From a checkpoint of a small mixture-of-experts model trained on Wikipedia.
Training: a variant of Adam for the experts, 4775 steps.
Below are experts of layer 6 (counted from 0) of a mixture-of-experts language model. Rows are named router (the router's row for the expert) and show model dimensions 0-223. Each number is 128 + 24 x the weight over its row's rms, rounded and kept within 0 to 255.
After each expert's rows: "comes after" lists some tokens at least twice as common just before its tokens as in all text; "mostly gets" lists some tokens that are sent to it at least half of the time. This comes from a sample of Wikipedia text that the model never trained on. Tokens count by the router's weight.

# expert 116
router [ 85 101 119 130 166 129 103  95 103 104 180  99 125 111  82 145 123 161 105 140 134 124 126 164 171 150  88 114 103  78 151 108 140 158 104 140 163 137  99 126 108 112 110 127 102 132  87 149  93 142 127 100 149 148 113 104 124 130 135 150 122 110 148 102 144 129 128 155 101 102 149 113  86 131 169 141 143 134 144 156 144  91 138 145 142 160 148 139 112  98 102  97 132  85 143 100 138 143 133 111 114 138  81 119 115 129 129  94 109 130 144 131 140 108 169 123 101 163 108 131 128 122 128 138 142 168 113 123  97  88 124 155 125 162 139 149 102 157 122  91  87 157 118 129 113 120 154 149 121 106 154 146 127 156 106 120 131 125 174 118 145  93 140 117 106 110 138 142  64 100 146 126 111 128  98 115 139  84 166 169 113 129 138 147 174 154 173 108 125 114 151 116 115 139 159  89 114 177 100 113 154 114 120 106 138  95 148 148 130  97  95 127 106 110 183 144  95 117 163 140 173 164 129  96]
comes after: " the", " The", "0", "The", "'s", "ian"
mostly gets: " production", " development", " construction", " education", " Albums", " Haleakala"

# expert 104
router [132 133 126 134 144  86  95  76 138 140  91 102 108 129  82 140 130 129 127 124 173 131 151  89 118 151 147 174 118 160 180 121 128 108 127 130  98 119 112 103 128 125 135  95 105 153  90 124 141 144 100 142 129 177  84 117 127  86 124  99 156 120 117 112  75  81  95 159  85  93 148  93  85 112 124  90 142 177 130 138 122 144 138 124 127 118 134 102 149 120 112 102 122  92 143 120 174 106 126 122  83 131  72  86 123 117  89 105 127 117 140 160 113 163 110  85 118 135 127 139 105 122 157 110 116 149  99 115 132  94 121 115 143  90 129 138 142 158 130 113 124 131 171 109  88 122 135 115 102 111 107  87 124 132 162 156 108 145 141  69 144 122  78 126 135  75 110 124 103 145 100 111 154 122  82 147 139 146 109 111 103 134  99 116 114 125 141 162 105 148 160 145 121 147 102  97 131 119 156 117 138 141 153 129 137 131 119 116 168 134 113 137 128  89 154 129 127 144 155 162 132 165 129  96]
comes after: ",", ".", ":", " ", "′", "0"
mostly gets: " Clade", " Order", " twenty", " ?"

# expert 80
router [ 95 108  90 148  99  98 102 137  97  95 129 147 111 100 108 154  87 162 105 120 157 169 144 125 136 160  92 126 105 123 162 124 112 110 105 106  97 125 118 150 145 119 162 152  99 140 107 167  93 158 127 121 157 158 119 116 141 149 131 126 118 155  95 118 118  84 178 113 126  99 174 107  81 133 109 141  97 154 126 143 131  98 125 102 135 104  97 118 119 115 135 137 134  89  94 109 138 132 123 134 113 114  89  98  89 114 112 108  97 102 106  93 166 153 105 107  79 117 122 123 124 165 136 112 122  98 146 175 156 112 148 140 131  93 146 167 132 115 102 106 107 160 112  78 101 175 148 144 106 111 135 153 117 112  99 135 105 143 162  91 111 120  92 103 117  68 164 120  98 128 130 141 116 131  99 111 130 112 132 146 129 154 110 134 127 158 146 124 138 160 136 125 102  81  85 107 155 153 110 170 154 111  94 123 135 105 130 118 114  85 123 112 162 132 162 121 148 154 157 129 148 116 147  86]
comes after: ")", " |", "0", "2", "3", "5"
mostly gets: " Phylum", "'\n", " =\n\n", "===\n", " ===\n", " had"

# expert 74
router [136  93 128 123 139 127 101 144 115 134 166 110 173 156 140 143 161 112 113 182  96 114 125 137 105 132 137  92  97 148 133 130 106 103 142 109 140 140 153  93 103 133 136 136 130 151 138  91 118 119 149 172  87 138 119 116 139 133 110 111  77 199 114 151  87 135  82 137 103 110 165 100 130 126 174 156 102 140 109 134  91 137 119 139 175 122 120 135 122 133 108 109 152 141 108 142 193 108 148 152 115 101 103 128 128 140 173 146 100 162 143 176 100 115 115  95 159 144 128 105 128 164 111 104  95 149 112 158 123 128 123 107 105 115 161 144 165 117 122 120  97 122 145 117 138 110 145 135 130 105 169 101 146 112 180 165 106 154 127 154 126 146 122 142 124 117 149 151  83 133 135 120  95 144 112 104 100 153  74 110  96 162 121 111 144 141 111 172 111 108 143 121 112 122 140  89 106 126 141 130 107 134 130 123 125 134 102 126 162 129  79 114 175 167 105 120 110 132  74  85  96 107 112 156]
comes after: " P", " p", " R", " f", " l", "P"
mostly gets: "seud", "ymn", "resh", " flu", "ram", "irt"

# expert 66
router [ 99 102 115 125 106 150  96  94 132 111 119 158 106 109 142 137 134 123  86 106 157 152 164 146 142 127 132 154 126 130 136  90 111 122  98  95 161 144  87 105 152 134 139 111 144 144  80 145  93 151 138  96 132 157 121 122 135 142 143 103 108 133 158 140 161  99 135 139 120 101 152  77  86 147 146  74  92 172 127 103 130 108 127  75 155 157 110 169 119 121 143 139 149  80 143 106 125 123 109 116  90 169  83 119  95 150 147 119 113 178  97  92 119 167 103  93 121 129 103 137 112 110 141 154  77 101 153 116  93 111 174 106 128 108 150  87 162 123 100  89 118 107 117 148  82 119 120 105 149 125 118 151 132 103 140 150 135  88 136  99 121 144 102 141 144  88 106 110  90 162 123 122 140  89 109 112 121 113 110 149 132 138 149 131 144 144 100  93 142 101 117 115 109 113 105 149 121 142 134 120 129 160 169 105 132 105 110  91 144 132 124 135 138 100 112 170 130 144 110 103 102 172 117  83]
comes after: " |", "\n", " votes", ")\n", " ", " Total"
mostly gets: " however", " served", " worked", " appeared", " participated", " associated"

# expert 102
router [ 85  99  76 137 143 102 132  97  91 102 152 145  99  84 102 148  98 142  91 131 159 127 119 122 114 128 108 127 103 134 136  99 121 100  84 110  87 131  86 155  88 106 136  96 145 170 102 150  98 159 108 107 131 120 101 137 151 134 141 111 112 163 123  91  91 101 111 115  93 100 148  90  81 126 115 117 112 143 116 131 156 110 134  92 146 139 106 129 113 108 111 100 111  92  85 102 148 136 139 128 114 105  88 137  83 143 103  81 102 149  95  99 140 154 156 136 107 115 103 148 123 143 127  99 108 155 157 151 121  96 164 137 100 100 166 170 124 165 115  84 129 148 110 110  82 137 144 145 139 133 127 149 115 134 155 107 112 122 127  87 103 157 110 106 131  75 153 128 100 145 110 135 124 113 105  95 119  97 109 118  80 109  96 127 147 122 114 110 114 150 147 128  99 112 112 114  93 145  98 152 154 139 113  73 130  98 111 114 140 121 114  86 146 143 165 130 144 169 145 127 138 146 112 121]
comes after: " ", "3", "4", "8", "2", "0"
mostly gets: " Species", " helped", " Occupations", " would", " unc", " chronology"

# expert 95
router [ 83 108  95 149 128 137 110  95  98  97 160 134 105  91  97 156  80 151  91 106 166 151 132 135 132 118 125 115  96 129 160 103 137 115 102 102 103 136 103 158  92  98 128  92 121 159  85 138  92 181 139 100 137 134 104 131 167 151 125  88 101 131 114  89 109  99 105 139 104 113 143 101  85 113 124  95  97 151 103 152 161 108 150 109 143 146  91 132 101 119 119 115 121  95  99 103 160 127 147 114 108 107  96 131  90 148 108  74  97 133 117  74 127 153 164 124 118 119 113 134  98 149 131 107 108 157 137 132 153 118 148 148 105 104 173 149 102 156 100  81 126 154 115 110  96 160 151 132 114 145 155 151 121 119 137 113 122 133 140 101 100 164  98 101 114  84 152 133  98 135 105 133  99 119  94 107 118  95 119 130  89 150 130 132 160 155 107 109 135 134 131 114  97  81 116  80 106 145 116 131 156 145  97  81 154 101 126 140 134 123  99  98 134 126 153 128 153 155 144 111 123 128 133 123]
comes after: " |\n", " |", "2", "\n", ")\n", "\""
mostly gets: " Apps", " Phylum", "°N", " DF", " ±%", " MF"

# expert 91
router [107 124  90 152 160 104  99 119  90 163 156 117 144 125  96 130 109 115 175 162 110 103 142  90 113 159 125 159  86 127  91  81 125 123 146  95 129 132 146 162 100 164 107 134 112 177  97 110 164 103 163 131 110 141  88 124 165 116 120 157  96 135 106 112 129 158 100 110 118 148 138 109  72  97 129 161 118 146 102 118 139  99 102 128 162 101 113 119 140 120 162 119 150 138 122 149 149 105 134 122 145 121  82 162 144 140 133 129 126 151 119 130 135 190 155 112 114 155 115  94 152 122  90 113 117 168 134 151 145 142 118 115  76  90 160 153 104 110 108 121  88 174 114 127 133 133 154 106 141 120 119 125 125 161 131 123 117 149  90 164 130 157 121 102 119  75 142 109 116  90 135 129  90 146  90 139 139 142 131  83  95 161 137  83 124  98  99 126 154 109 170 123 125  79 155 126 141 138 112 139  96 130 131 107 134 150 145 171 124 162  79 121 141 117 133 119 115 142 145  96 147 129 127 120]
comes after: " R", " N", " W", " A", " E", " S"
mostly gets: ".C", ".M", " Henry", "atherine", " Ale", " Ted"

# expert 61
router [118  79 138 143 117 139 119 139 105 119 108  88 156 136 168 128 111 137 129 139 118 104 135  84  99 147 100 136 127 105 111  85 121  86 128 101 148 140 138 150  86 103 160  95 107 155 150  79 154 113 129 142 152 139  88 123 130 163 106 119 109  92  99 111  90  86  92 171  89 126 116 123 117 116 159 150 165 143 108 118 142 156 136 133 162 150 110  97 131 105 141 108 157 124 112 157 151 107 118 110 178 131  94 163 153 124 153 116  96 116 102 103  94 116 152 112 120 174 148 118 109 144  89  87 174 143 130 144 154 151 125 146 142 124 137 122 101 160  89 102 100 128  80 155 148 146 125 139 148 147 130 139 143 121 155 169 132 139 136 166 111 130 122  87 128  92 112 131 113  96 169 149  80 174  86 122 112 132  90 136 124 132 141 103 143 124 133 147 157 135 147 144  83 100 154 126 112 118 123  97 115 155 117 146 178  98 140 129 144 157  68 115 152 134 117  93 154 113 133 107 151 115 123 115]
comes after: " A", " in", " E", " a", " I", " F"
mostly gets: " Mat", " Ot", " Ak", " Dar", " Kat", " Cat"

# expert 40
router [125 120 136 132 140  99  98 107  85 151 181 118 167 149 108 159 147  88 130 108 102  84 190 127 108 156 126 111  98 113 103 132 159 136 120  78 138 152 142 115 105 152 106 140 107 187 141 101 121 123 150 139  88 128 124 121 143 120 131 185  98 189 122  95 119 162 104 152 100 131 168 104 120 115 156 126 106 150 115 132 133  89 119 133 108 143 145 149 141  97  98 127  96 121 118 151 173 160 149 137 151 168 105 119 134 133 145 150 131 129 148 140 143 139 139 119 114 130 164 134 151 165 103  95  94 156 161 148 130 129 126 104 112 134 154 145 125 117 109 156 132 141 159 150 153 108  98 115 116 164 149  98 131 147 141 144 114 126 117 172 138 144 164 125 137  90 162 143 107 120 137 108  94  96 100 122 136 104  85  92 110 131 120 119  88 132  99 153 106 115 174 157 102  99 158  83 108 164 117 115 103 147 114 155 127 122 156 154 144 156 113 125 164 162 159  93  92 115 110  98 122 110 142 155]
comes after: " B", " H", " S", " C", " R", " D"
mostly gets: "ugar", " glass", " Nord", "ooth", "anny", "ydro"

# expert 32
router [103 117 119 147 148 132 108 123 104  81 131 137 119 114 113 158 109 174  79 124 166 139 135 156 120 122 109 124  97 123 147 103 148 110  94 108  97  96 102 121 125 124 140 100 122 174 114 138 107 156 118 115 130 124 101 150 137 143 121  96 129 145  88  82  92 117 140 109 134 107 166 114  84 126 131 133 157 158 116 133 148 108 135 113 154 164  98 129 108 105 113 107 151  80 104 119 148 137 128 126 103 120  81 129  98 108 111  69 100 176 145 104 126 114 143 101 100 108 103 138  94 163 143 102 107 161 139 127 132 111 148 141 113 126 170 111 150 161  94  80  91 142  98  99  87 169 157 136 142 112 143 171 118 100 131 129 114 120 155  84  97 115 128 112 124  86 163 130  93 132 128 141 126 123 116  88 133 121 142 167  78 147 106 135 133 148 140 131 130 126 121 112 111 121 114 103 106 141 136 148 186 167 118  81 133 105 104 140 145  76 105 104 140 122 159 161 165 167 138 128 159 168 108 110]
comes after: ".", "2", "3", "5", "0", "1"
mostly gets: "″W", " lb", "″E", "–present", " Singh", " information"

# expert 8
router [110 112  96 121 126  86 165 141 120 116 112 143  70 128 158 109  82 138 141 148 160 134  84  81 147 110 148 151 119 128 121 125 122 113 104 149  98 139 113 145 137 144 104 119  82 107 101 132  98 108 142 105 118 106 112 141 144 102 142 166 155 113 138 104 136  84 137 124 144 108  96 100  85 109 127 160 136 128  95 153 151 128 100  80 114 145  86 102  99 115 160 130 122 119 100 125 116 111 130 149 136 131  80 169  94 142 139 109 123 118 117  96 142 124 168 163  95 117  97 120 107  91 138 116  83 141 110 103 123 103 113 127 165  97 157 129 139 179 100 101  98 124  95 119 105 132 120 112 136 133 118 103 149 153 126 140 134 104 145 143  99 155 111  82  87  62 133  93  82 162 107 135 105  96 106 122 117 158 154 155  93 113 149 164 116 106 121 112 114 145 150 112 110  87 120 131 100 136 123 147 124 108  86  98 141  84 124 111 105 124 121 142 106 124 177 118 114 124 140 161 160  85 101 117]
comes after: " and", ",", "a", "i", " of", "o"
mostly gets: " von", " van", " da", " The"

# expert 99
router [148 128 164 160 139 137 147 131  90 161 173 123 132 159 112 151 148 127  76  89 125 103 105 124 150 148 108  97 105 117 140 138  87 118 135 114 187 108 174 122 142 131 157 132  91 137 145 102  83 130 110 125 106  91 116 108 136 139 109 148 118  96 143 137 100 150 111 136 134 133 157 141 125 168  82 133 164  80 174 110 145 133 140 132 146 164 173  90 165  94  97  94  89 139 123 134 157  87 156  95 122  84 107 159 113 121 110 132 133 138 108 115 117  97 161  93 134 119 141 128 136 128 108 119 117 128  98 116 150 138 159 140 133 143 109 171 164 120 136 155 117 164 114 142 157 124 131 150 110 115 107 172 146 142 157 125 121 126 115 158 155 125 132 124 115 178 128 113 113 118  91 102 122 165  98  83 111  89 112 104 154  74 144 131 103 155 142 100 157 102 119 129 135 178 154 106  93 105 135 111  95 113 131  89 111 128 152 117 130 154 128 116 146 136 164 129 127 141 104 137 147  86 175 139]
comes after: " the", " a", " and", " c", "==", "'s"
mostly gets: " ab", " list", " head", " tick", " fund", " cont"

# expert 71
router [106 113  70 118 167 110  95 105 100 126 130 135 116  93 113 157  90 123  98 131 136 139 152 127 118 172 135 168  98 127 127 101 166 120 129 101 122 138 112 170 145 115 123  93  99 147 106 121 109 157 113  93 125 155 111 121 114 127 147  84 139 163 104  84 107  86 108 128  81 121 149 107  85 126 127  86 108 145 135 168 141 128 118 108 128 137 109 147 138 130 148  84 124 103 128 110 144  96 128 111  94 147  78 123  78 169  92  82 110 155 101 118 123 126 168 139 107 137  97 147 100 124 130 102 119 135 132 162 123  99 162 134 115 109 163 125 141 168  85  85  89 132 128 112 106 141 161 155 135 133 167 128 135 108 153 146 139  98 138 112 119 161 120 137 132  54 146  87 105 141  90 117 141 108 104 132 111  82 116 141 104 149 112 122  96 139 114 106 131 140 165  97 101 140 138 109 105 132 111 166 165 123 105 100 131  92 109 131 126 124  86 106 152 166 157 126 147 159 110 144 128 133 115 125]
comes after: " |", " ", ";", ",", "–", "|"
mostly gets: " NR", " Li", " pm", " Hawai", " living", " writ"

# expert 49
router [139 112  90 118 160 101 110 103 105  96 157 112  76 114  96 144 106 162 107 113 160 154 134 138 122 125 120 120  97  91 113  96 124  98 122  99 103 126  96 142 144 115 121 120 113 140  88 142  89 136 105 103 179 120  92 168 116 100 134  99 137 144  91  91 102 126 112 104 115 123 165 131  77 142 144 110 112 126 105 119 161 101 147 110 152 144  78 126  87  90 146 109 107  96 137  85 133 131 158 129 103 131  80 105 114 160 116 104 128 148 121  71 147 139 165 122  95 107  99 149  98 132 167 103  85 147 144 127 116  95 146 165 119  97 156 150 147 141 108  76  84 157 105 119  99 136 116 158 112 124 151 163 116 119 135 123 126 125 145 121 120 153 124 105  88  68 147 138  94 138 105 154 110 112 146 109 104 109 110 140 113 136 118 120 120 134 106  92 127 138 150  88  89 119 142 127  98 154 106 144 152 141 102  94 146  77 128 158 124 120  87  98 153 118 148 130 136 159 143 113 147 117 124 118]
comes after: " |", ".", "-", " by", "ish", "ak"
mostly gets: " Raj", " critics", " James", " Yu", " Singh", " John"

# expert 69
router [ 87 100  94 139 146  92 105 107  96  76 157 129  97  91 124 165  98 139  90 107 161 141 128 132 120 119 111 114 114 117 157 127 133 121 114 110 114 139  98 158 106 138 124 103 133 169  78 112  97 157 122 101 121 133  94 137 163 117 140  96 116 152  75  89 120 121 102 139 103 107 155 101  91  94 142  98 127 166 123 136 155 113 143 101 119 135  90 116 109 118 128 101 131  90 102 106 117 152 132 122  93 151  89 122  79 110 108 124 118 127 123 100 125 151 154  94 100 121  99 143 106 134 130  99  98 163 153 154 126 112 153 148  93 106 165 168 120 164 106  77 124 158  91 104  70 133 137 116 136 119 139 143 123 134 142 132 114 126 117  96 120 148 103 108 111  80 137 144  91 131 118 161 103 129  87  97 108 105 127 116  92 135 115 117 147 137 101 122 117 134 161 134  85  94 123  82  99 135 106 157 135 152  86  77 145  97 110 131 117 109 102  86 112 118 153 121 159 151 133 117 154 131 131 107]
comes after: " ", "0", "3", "6", "4", "5"
mostly gets: " GF", " www", " finds", " GD", " moved", " Jean"

# expert 123
router [ 80 116  98 142 146  98 142 102  98  94 146 124  94 108 101 159  92 148  97 137 163 131 116 127 119 116 120 119 106 114 134 112 120 108 115 126 100 131  97 127  94 127 125  96 131 168  90 153  92 154  94 100 123 107  86 163 159 136 126  98 101 137 118  81 137 120 111 118 136 105 152 102  84 141 110 124 137 156  98 145 153 118 135 113 144 125  98 145 120 113  92 110 129 106  83 119 139 144 158 125 120 105  98 127  88 154 113  67 108 137 118  94 149 156 157 136  93 115 123 133 101 121 126  95 135 153 148 158 147 105 147 154 100 122 143 168 111 164  93  89 115 148 110  99  97 135 123 145 116 110 142 153 139 126 152 107 123 119 141  94 118 133  91  93  84  81 144 137  99 103  83 117 113 107 102  83 122 100 120 123  76 127 101  97 158 112 118 125 102 153 133 109 113 100 124  95 104 143  94 151 163 138 107  76 172 103 106 143 162  87  90 100 115 137 146 123 146 167 159 134 141 136 112 132]
comes after: " the", "2", "0", " \"", "″W", " The"
mostly gets: " JPL", " www", " GF", " renamed", " GA", " police"

# expert 50
router [ 85  95  94 141 136 117 119 108  94  95 141 144  92 106 106 160 102 148  96 121 162 134 130 146 111 128 117 120  87 122 130 100 137 104  97 107  88 163  93 142 102 135 133  93 128 162  82 156 101 158 140 105 129 104  81 130 151 162 145  94 102 141  99 100 115  91 105 149 118 102 157 109  90 124 128 117 116 164 113 161 144 117 140  99 134 146 110 130 112 101 125 113 121  99 113 106 138 135 148 115 105 126  90 138  77 167 102  77 106 154 114  99 137 152 165 134  95 120  93 117 109 153 131  85 113 148 171 129 122  93 151 137  99  99 158 147 115 162 119  92  99 153 141 107  75 138 154 144 126 125 150 146 153 128 118 118 119 111 126  97 113 153 117 117  85  83 139 130  91 130 100 117  88 123  91  99 123  92 104 110  88 131 111 111 133 129 106 122 131 118 141 128 109  83 124  94 115 142 114 144 169 149  99  80 164 100 115 122 155 114  98  91 149 143 160 125 157 160 142 107 139 134 151 116]
comes after: "0", "9", " |", " (", ";", "%"
mostly gets: " GF", " Angeles", " Since", " exp", "Since", "//"

# expert 82
router [ 93 115  79 120 125 104 140 117 118  91 150 151  89 105 109 174 133 136  75 103 150 116 128 162  92 115 147  86  86 115 154 109 116 156 113 111  99 168  69 157  90 110  98 123 132 108  98 150 115 163 103 108 125 126 118 159 137 156 126 116 136 132 127 108 140  91 116 137 104 103 141 122  90 104 109 116 149 132 129 152 149 118 158 104 109 137  89 114 108 108 131  89 135  84 122 103 130 125 140 107  99 133  81 127  97 116 159 101 103 127  94  95 145 153 150 121 138 147 116 168  91 127 153 146 137  97 177 121 161 129 125 174  99  99 176 151 149 169 110  96 143 160 105 137  73 151 129 124 119 117 112 146 130 134 126  96  94 108 141  84 119 148 122 108  86  78 157 128 103 131 111 136 110 129  77 112 131 112 151 150 117 107 140 108 134 143 140 126 122 139 127 149 136 111 128 121 109 126 144 161 148 173  99  94 146  76 135 116 115 135  83  93 109 124 170 122 160 124 127 149 138 138 123 145]
comes after: " of", ".", "ing", " on", " in", "ed"
mostly gets: " The", " the", "The", " These", " these", " its"

# expert 93
router [105 138 108 131 134 115 129  99  83 102 104 133  95 127 117 185 102  99 135 167 116 128 132 159  72  95 146 158  87 118 121 142 129 118  97 103 102 125 110 121 156 142 180 130 175 151 110 143 107 117 141 142 120 103 123 127 138 135  85 116 109 133 131 134 107  79 166 149 125  83 135 131 102 101 130 116 115 184 105 112  90 127  94 142 141  84 132 166 104 167 111 138 116  94 120 129 155 132  98 130  93  99  95 101 118 136 153  92 154 162  86 108 131 155 132 132 156 134 101 173 131 148  84 130  89 151  97 118 163 118 152 113  89 103 123  89 119 127  88  81 103 123 159 118 123 122 167 145 118  91 117 159 102 102 137 124 154 110 103 113 125 122 150 147 155 108 173 117 114 129 118 113 125 139  82 107 130 161 105 109 130 187 122 128 119 134  99 111  76 136 134 155 161 127 132 131 118 132 116 140 144 146 122 128 128 114 118 171 142 118 148 142 147  92  86 121 134 142 118 113 117 171 104 159]
comes after: "\n", " |", "-", ":", "}", "^{"
mostly gets: "″W", "″E", " Binomial", "°W", "°E", "   "

# expert 10
router [ 97 112  93 144 120 103 117 127  86 109 142 127 114  97 117 150  80 148  92 146 151 158 140 152 115 120 109  88  82 159 156  91 121 135 126 111 110 136 109 139 100 116 126  94 154 166  82 155 106 139 111  89  81 151 132 106 138 135 106 116 129 151 117  99 113  95 132 125 104  91 149 129  79 114 106 107 116 175 146 151 128  97 138  77 113 130 119 170 113 103 117 108 151  96  91 114 144 123 126 148 107 139  84 107 110 131 106  69  94 161 107 110 123 135 135 102 109 131 107 128 107 139 101  99 135 128 128 154 133 135 163 164 110  94 139 161 126 136  91  73  80 165 103 122  88 147 134 145 143 105 107 139 116 102 113 123 100 100 134  98 117 143  96 108 136  77 149 138  90 111 112 136 136 133  83  93 114 112 109 136 118 149 120 136 151 125 137 162 101 148 133 135  93 103 113 100 118 128 115 150 147 145 119  67 135  96 131 125 124 118  89 125 145 133 179 151 170 131 136 116 151 174 124 113]
comes after: " |", ";", "2", "–", " km", "RS"
mostly gets: " Although", " premiered", "°N", " Infantry", " Regiment", " Operation"

# expert 70
router [119 121 122 143 154 119 115 119  88 100 153  96 128 139 138 133 131  90 137 121  98  91 144 124 119 161 101 131  88 123 121  94  85 108 123  81 180 153 136 130 129 134  98 121 128 168 152 125 150 100 132 184  95 170  94 119 128 115 134 123 122 127  88 119 131 121  94 127 100 118 161  65  66 101 180 141 165 167 143 139 166  93 105 131 171 129 142 142 148  93 133  96 160 155 147 125 152 157 146 125 141 126 108  98 117 168  84 104  90 148 129 117 108 119 110  82 144 165 130 123 126 104  97  96 115 159  97 150 134  97  97 161 137 115 146 147 118 112  99 106  94 119 130 118 126 143 130 106 148 158 151 141 112 134 140 144 128 147 116 155 105 157 155 121 102  75 150 123 106 116 141 110 100 133  93 136 108 103 126 111 105 165 105  88  93 114 109 119 138 114 167 123  93 140 124 121 118 165 107 101 107 115 129 154 123 153 102 168 102 134 105 107 137 145 146  81  96 115 103 143 124 107 136 142]
comes after: " D", " S", " C", " B", " M", " H"
mostly gets: " Rh", " Bro", " Gall", " Ay", " Cro", " Jam"

# expert 23
router [139  95 136 120 154 127 111 107 114 127 141 115 104 136 125 130 110 116  98 101 135 113 117 133 121 113 103 107 120 105 143  86 120 150 123 106 124 124 127 145 136 114 141 104 113 152 131 117  79 139 115  91  95  94 148  77 146 114 116 150 128 122 144 101 153 149 117 162 145  97 168 110  94 107 160 116 138 108 116 115 132 135 148 100 135 117 141  96 151 116 108  81 139 114  94 131 140 139 142 122 130 148  77 150  93 134 112 122 103 138 103  73 126 125 141 100 110 118 143 155 121  83 146 102 161 129 164 178 131  99 121 129 105 122 135  82 117 150 122  99  84 174 132 176 151 132 155 122 147 147 118 155 129 118 120  74 169 107 136 162 177 124 146 120 150  73 107 126  71 139  82 131 114  87  97 131  89  86  70 120 103 139 146 107 113 120 120 111 127 132 101 159 136 138 164 115 129 178 150 139 153  95 100 104 162  94 102 158  96 162 104 100 136 121 162 102 107 154 105 152 139 101 106 132]
comes after: " and", " the", " of", " a", ":", "'s"
mostly gets: " Art", " art", " music", " research", " Sch", " res"

# expert 16
router [ 92 131  89 123 149 115 117  93 110 134 143 141 109 117  82 165 117 137 126 141 114 122 124 143 153 106 150 160  77 100 131 111 127  90 108  99 114 151 131 145 110 132 157 106 139 171  87  99 107 143 131 102 141  87 123 163 144 135 156 115 111 132 129  69 105 100 146 113 144  84 175 110  69 131 145 114 103 149 165 111 156 130 109 119 155  99 128 113 112 106 142 113 122 112 127  96 151 112 161 125  87  89  82 127  71 120 109 114 133 147 100 100 137 144 164 100 101 133 113 144 103 145 121  94 138 120 145 103 158 136 120 158  77  96 169 143 130 149 100 111 118 144 125 149  99 129 159 124 110 125 124 172 150  98 120 133 154 103 167 102 115 138  89 104 114  74 164 121  91 148  99 132 112 122 113 119 139 125  91 132 151 165 116 133 117 137 109 109 142 108 127  86 130 100 109 117 124 122 103 118 190 145 125 127 137  83  93 147 121 106  90  94 130 118 106 109 171 156 130 110 160 108 108 129]
comes after: " /", "%", " was", " is", " were", " as"
mostly gets: " every", " due", "″N", "/sq", " able", " Occupations"

# expert 62
router [117 140  88 108 158  85 133 102 130 140 129 132 122 102  89 173 128 155  82 103 141 124 128 145 146 137 121  92 149 110 159 122 119 131 158 151 108 112  92 134  93 117 136 125 148 122  94 102  97 167  91 145 126 124  97 154 130 142 121  74 112 141 137  87 117 130 111 161 112  82 176  99  89  90 154  90 153 172 118 155  94 111 132  84 130 130 125 118 126 137 107  98 169  92 135 116 125 128 145  98 109 138  74  76 123 103 132  90 120 160 141 149 125 172 113 101 111 116 164 146 126 105 125 114 123 150 116 128 121 111 147 149 124 123 153 155 124 147 100 122 124 144 128 120  81 115 153 144 147 163 142 131 151 152 141 151 116 147 137  72 131 141 117 139 106  69 106 112  90 133 118 162 110  74 116 119 139 117 141 139 125 100 121 116 110 142 111 138 101 123 155 116 111 121  86 112  81  90 110 106 149 141 110 119 197 110 153 125 119  99  89 119 102 158 119 132 145 132 135 156 168 148  94 125]
comes after: "1", " ", "2", "3", "5", "0"
mostly gets: " six", " hundred", " eight", " seven", "teen", "elve"

# expert 53
router [ 97 115 151 130 160 120 123  98  88 119 134  98 174 147  96 125 178 161  84 116 134 138 139 172 103 143  99 136 147 100 128  89 106 172 135 132 143 134 146 114 135 105 103 104 126 140 129 145 126 133 123 164 143 102 131 126 102 168 132 151 125 100 130 120 144 146 147 158  98 100 133 125 123 122 120 124 132 106 113 154 126 146 111 127 111 134 158  61 145 126  84 133 115 105 104 117 100  77 135 131 110 141  89 177 106 140 165 135 120 138 185 153 148 115  68 195  88 101 171 111 119  79  93 128 130 153 159 161 143 132 133 155 114 123 116 127 119 135  90 113 149 138 120 105 146  99 140 115 128 105 156 151 126 150 164 139 150 104 131 127 139 122 139 114  93 158  95  82 169 144 122 111 138 157 123 131 125 135 108  93 182 111 140  99 128  99 147 100 115 117 121 156 144 193 167 116 172 137 119  95 117 106 132 145 116  95 155 153 118 151  95 105 137 116 151  96 109 106 145 131 137 116 120 115]
comes after: " a", " the", " and", "'s", " The", " an"
mostly gets: " film", " main", " national", " International", " European", " Film"